config.toml
n_layer = 9
d_model = 160
n_experts = 16
experts_per_token = 2
d_expert = 96
d_shared_expert = 128
activation = "clamped_swiglu"
moe_layers = [0, 1, 2, 3, 4, 5, 6, 7, 8]
router_score = "softmax"
normalize_top_k = true
routed_scale = 1.0
balance_loss = 0.00334
balance_bias = false
shared_expert_gate = true
init_std_router = 0.0164
lr_router = 0.00179
n_head = 5
n_kv_head = 5
head_dim = 32
vocab_size = 8192
norm = "rmsnorm"
norm_place = "out"
norm_eps = 1e-06
positions = "rope"
rope_base = 10000.0
rope_fraction = 0.25
qk_norm = true
attn_scale = 0.177
tie_embeddings = true
parallel_block = false
init = "normal"
init_std_qkv = 0.0446
init_std_o = 0.0105
init_std_up = 0.0446
init_std_down = 0.00629
optimizer = "muon_variant"
lr = 0.00367
lr_mult_down = 0.7
beta1 = 0.93
lr_head = 0.00936
grad_clip = 1.0
warmup_steps = 50
schedule = "wsd"
decay_fraction = 0.758
decay_shape = "linear"
final_lr_fraction = 0.1
batch_tokens = 65536
seq_len = 256
doc_mask = false
train_tokens = 667500000
steps = 10186
dataset = "wikipedia_en"
Below are experts of layer 4 (counted from 0) of a mixture-of-experts language model. Rows are named router (the router's row for the expert), gate (a neuron's input weights, with its number), up (a neuron's input weights, with its number), down (a neuron's output weights, with its number) and show model dimensions 120-159. Each number is 50 + 12 x the weight over its row's rms, rounded and kept within 0 to 99.
Before each expert's rows: "raises" lists some tokens whose logits its average output raises strongly, later layers aside; "comes after" lists some tokens at least twice as common just before its tokens as in all text. This comes from a sample of Wikipedia text that the model never trained on. Tokens count by the router's weight.

# expert 9
raises: " and", ".\n\n", ",", " |", " in", " to"
comes after: " |", "-", "|", "==", ";", " R"
router:52 41 60 58 46 53 25 73 47 50 50 68 32 43 32 72 40 48 61 55 80 47 73 60 52 41 51 33 47 64 23 53 50 66 59 36 56 62 35 50
gate0:57 45 45 59 50 68 33 66 65 61 42 56 64 33 56 63 51 80 50 44 52 44 32 61 25 41 18 44 45 71 59 45 48 48 37 56 54 72 29 44
up0:54 42 67 49 58 51 51 61 56 70 44 39 67 61 42 43 44 68 51 26 47 21 45 54 74 47 45 33 46 48 49 47 66 54 37 28 66 41 59 48
down0:52 42 44 81 45 40 52 60 38 58 44 54 46 38 70 60 43 47 65 64 34 38 40 48 64 71 61 38 22 23 38 60 44 58 50 76 58 53 49 48
gate1:50 58 68 63 43 41 26 74 62 43 40 32 37 66 64 60 33 38 57 50 57 47 56 47 46 52 19 47 71 60 40 51 54 71 66 61 25 44 55 58
up1:39 48 47 31 62 53 39 75 50 57 61 43 47 37 63 60 27 53 51 56 51 54 24 37 45 46 48 70 64 52 75 37 42 49 58 65 43 56 25 69
down1:59 48 44 68 43 37 33 53 47 42 40 58 47 43 57 61 43 20 42 68 42 18 23 61 28 60 50 48 52 71 36 61 23 38 66 68 48 38 48 46

# expert 13
raises: "al", "a", "ic", "aut", "e", "at"
comes after: " the", " and", " of", "-", " a", ":"
router:46 27 41 30 44 29 47 51 73 57 51 22 46 48 52 45 45 35 44 57 54 62 53 60 36 30 44 36 48 62 72 33 41 62 48 41 48 49 74 57
gate0:60 45 54 67 50 53 62 44 71 63 36 52 46 60 38 45 52 51 35 51 72 57 49 53 27 35 54 30 62 50 58 50 68 48 48 50 27 35 67 41
up0:49 58 44 76 56 47 39 63 58 40 35 70 54 46 73 46 72 42 65 52 34 38 61 51 54 48 54 44 33 55 59 65 73 62 56 28 70 57 55 57
down0:65 51 32 45 39 72 65 52 57 31 56 65 41 32 57 45 41 50 68 36 43 41 46 43 30 53 58 63 40 80 49 50 42 46 39 34 53 52 41 52
gate1:35 49 37 49 27 59 38 48 43 59 66 55 27 67 65 52 37 31 37 40 59 56 47 46 35 44 35 35 48 28 42 32 52 59 69 29 66 60 27 31
up1:47 72 53 48 39 48 38 34 63 46 64 45 65 67 47 56 49 31 49 42 45 34 46 66 61 53 43 82 66 56 33 55 60 60 47 22 42 43 20 59
down1:45 31 56 58 42 63 53 30 43 50 60 45 65 54 22 50 34 61 46 41 50 45 47 39 35 53 52 34 64 70 62 37 44 45 61 37 59 38 19 67

# expert 15
raises: " of", ",", ";", "ite", ":", "ites"
comes after: " the", " a", " was", " and", " to", " his"
router:65 35 51 64 60 52 64 51 56 45 65 57 54 29 34 55 29 44 38 74 49 65 42 54 53 66 58 49 67 61 30 40 50 25 59 71 46 60 37 74
gate0:50 67 39 33 60 52 40 66 32 64 29 57 71 30 61 57 49 73 40 60 60 60 53 50 44 71 66 39 47 80 52 52 62 46 56 58 58 52 30 55
up0:44 56 52 46 44 63 51 53 53 52 32 66 69 36 57 77 68 35 53 55 58 55 21 44 48 53 28 64 38 69 60 40 58 51 42 50 59 51 64 61
down0:45 27 60 77 70 56 70 38 48 52 59 32 35 71 64 67 66 64 36 49 62 51 56 60 60 61 61 42 50 58 58 48 45 55 64 61 51 52 49 44
gate1:35 49 65 52 68 40 46 39 51 33 71 50 65 30 41 44 80 58 57 44 35 68 48 45 66 65 69 46 70 52 75 67 38 46 48 69 37 62 53 56
up1:46 53 45 53 66 58 38 57 61 57 36 33 54 59 37 48 77 65 60 42 36 45 38 64 18 62 60 42 61 55 59 17 48 60 56 54 50 57 48 33
down1:57 54 49 43 42 48 46 42 43 45 37 59 58 47 71 38 47 75 56 32 43 51 70 52 39 59 42 53 48 62 68 48 45 54 62 56 58 52 45 28

# expert 7
raises: "ri", "ming", "ic"
comes after: " |", "|", ";", " in", ":", " /"
router:52 44 33 48 31 59 42 27 42 57 44 22 51 60 55 59 58 36 50 26 29 54 35 52 26 46 47 50 33 59 40 30 67 55 61 49 39 47 42 46
gate33:34 68 40 46 63 59 44 54 34 56 62 35 16 44 67 49 42 34 33 40 49 56 71 35 99 52 72 48 34 64 57 43 50 71 63 90 61 48 37 46
up33:53 54 55 54 75 58 52 44 56 33 26 60 45 49 37 32 59 33 36 61 46 51 42 56 33 47 42 34 60 38 44 56 48 41 51 33 58 49 60 45
down33:55 46 60 56 39 44 47 70 42 74 35 39 37 68 68 60 41 40 64 40 72 59 39 52 48 53 43 47 58 44 48 64 51 29 49 79 54 62 43 45
gate34:42 38 52 56 63 34 40 43 44 35 52 53 41 62 53 54 37 57 56 51 46 51 61 33 53 44 15 47 51 50 55 48 50 69 51 37 40 52 48 30
up34:35 69 49 49 69 30 27 47 52 62 57 65 27 91 65 58 36 49 40 27 43 63 39 44 59 52 40 37 60 50 39 39 54 70 44 41 47 59 45 49
down34:37 53 38 43 46 27 62 59 41 40 58 55 38 36 42 52 44 46 60 44 60 40 47 46 47 31 43 67 56 51 31 52 50 74 49 55 51 44 47 52

# expert 1
raises: " Succeeded", " —", " "
comes after: " |\n", ")", "0", "%", "4", "3"
router:61 61 57 50 69 55 32 43 53 43 38 53 31 50 59 56 45 61 62 58 36 56 63 54 69 77 27 63 45 47 55 44 50 66 62 44 59 46 27 42
gate0:47 45 51 46 55 70 54 49 60 42 47 59 54 61 60 44 54 27 49 45 40 55 53 51 60 64 47 49 50 55 59 24 42 69 33 39 56 51 65 42
up0:44 34 78 31 41 63 51 60 62 31 36 62 24 53 61 43 37 37 56 47 53 28 53 53 62 68 42 56 47 43 49 36 43 75 41 41 47 53 56 37
down0:45 45 43 56 47 40 57 65 46 35 34 33 38 31 65 34 29 71 66 58 51 14 36 48 62 53 40 57 45 50 38 56 48 55 51 69 50 52 46 64
gate1:56 37 41 59 60 46 52 59 42 27 64 68 44 38 52 47 56 22 31 70 53 53 59 59 50 59 43 65 25 54 45 34 70 50 69 45 44 34 48 44
up1:46 31 59 58 32 48 62 55 61 53 58 62 53 51 62 37 50 38 49 52 54 39 50 44 53 68 52 54 32 71 43 42 47 46 59 53 38 26 50 42
down1:32 60 29 42 44 46 39 39 39 57 65 67 54 40 33 33 25 60 63 56 26 38 23 53 58 36 36 39 41 63 48 28 56 69 59 44 49 56 49 44

# expert 4
raises: "\";", "\"", "\",", "\".", " |", ":"
comes after: "0", "1", "2", "8", "5", "9"
router:44 65 43 44 50 45 59 52 43 56 25 51 67 56 68 59 54 36 48 36 55 30 55 56 32 39 57 67 26 48 62 68 54 47 38 61 61 43 36 27
gate0:54 43 72 47 54 48 10 43 44 35 41 44 52 53 21 45 34 67 59 44 50 42 61 36 52 47 53 56 55 44 63 61 47 49 47 67 51 43 62 45
up0:49 32 40 47 48 51 35 46 24 54 40 35 48 78 45 47 40 60 35 56 49 58 62 25 49 50 62 48 54 66 48 58 53 70 62 44 40 36 75 56
down0:38 55 37 35 50 44 38 66 32 41 60 37 61 50 51 53 32 58 55 67 75 37 30 33 47 49 43 50 56 26 48 65 57 54 42 43 61 64 68 36
gate1:55 64 22 40 83 54 45 36 47 49 30 56 44 57 41 46 39 55 56 60 55 75 46 28 48 49 55 33 39 49 47 53 34 53 28 52 53 40 79 34
up1:48 48 30 38 52 64 38 70 61 50 37 70 57 76 26 66 49 51 30 38 55 75 56 55 51 58 62 46 41 62 41 53 40 43 62 51 67 48 66 40
down1:57 40 42 80 34 60 55 60 71 56 63 55 42 52 14 51 27 69 47 59 54 43 34 70 34 51 50 44 62 54 44 41 48 61 69 49 61 56 54 34

# expert 12
raises: " ", "|", " |", ")"
comes after: "\n", "-", ")\n", " |\n", "\n\n", ".\n"
router:49 62 71 63 85 63 60 47 60 51 48 59 50 90 56 53 37 58 65 15 59 52 64 64 51 65 57 53 39 53 42 65 57 65 47 54 49 48 63 59
gate0:43 67 71 50 59 52 62 61 61 52 48 44 53 53 42 26 51 49 61 36 39 47 59 46 66 35 48 59 42 45 43 61 55 44 47 38 47 47 43 54
up0:59 49 38 52 72 46 48 53 40 36 47 35 45 49 27 44 54 86 53 64 69 39 52 43 32 58 43 45 67 62 61 46 58 57 44 36 35 61 50 45
down0:37 40 43 32 30 49 47 42 51 53 60 29 50 57 50 53 63 44 40 47 61 62 80 43 51 59 61 51 43 54 52 54 61 58 56 63 54 58 40 25
gate1:40 48 40 48 40 29 61 42 59 58 44 53 45 50 30 49 41 56 46 56 55 28 36 52 66 65 55 49 54 39 31 47 40 47 41 47 43 51 51 46
up1:42 53 52 40 53 40 55 44 51 64 27 47 40 38 65 53 44 51 48 37 44 47 40 52 49 65 46 74 36 53 57 63 44 60 33 40 34 51 40 61
down1:31 34 35 75 34 39 56 53 50 38 41 53 43 62 52 38 34 36 52 29 49 25 50 63 28 39 52 51 65 54 40 64 48 31 32 48 59 43 43 45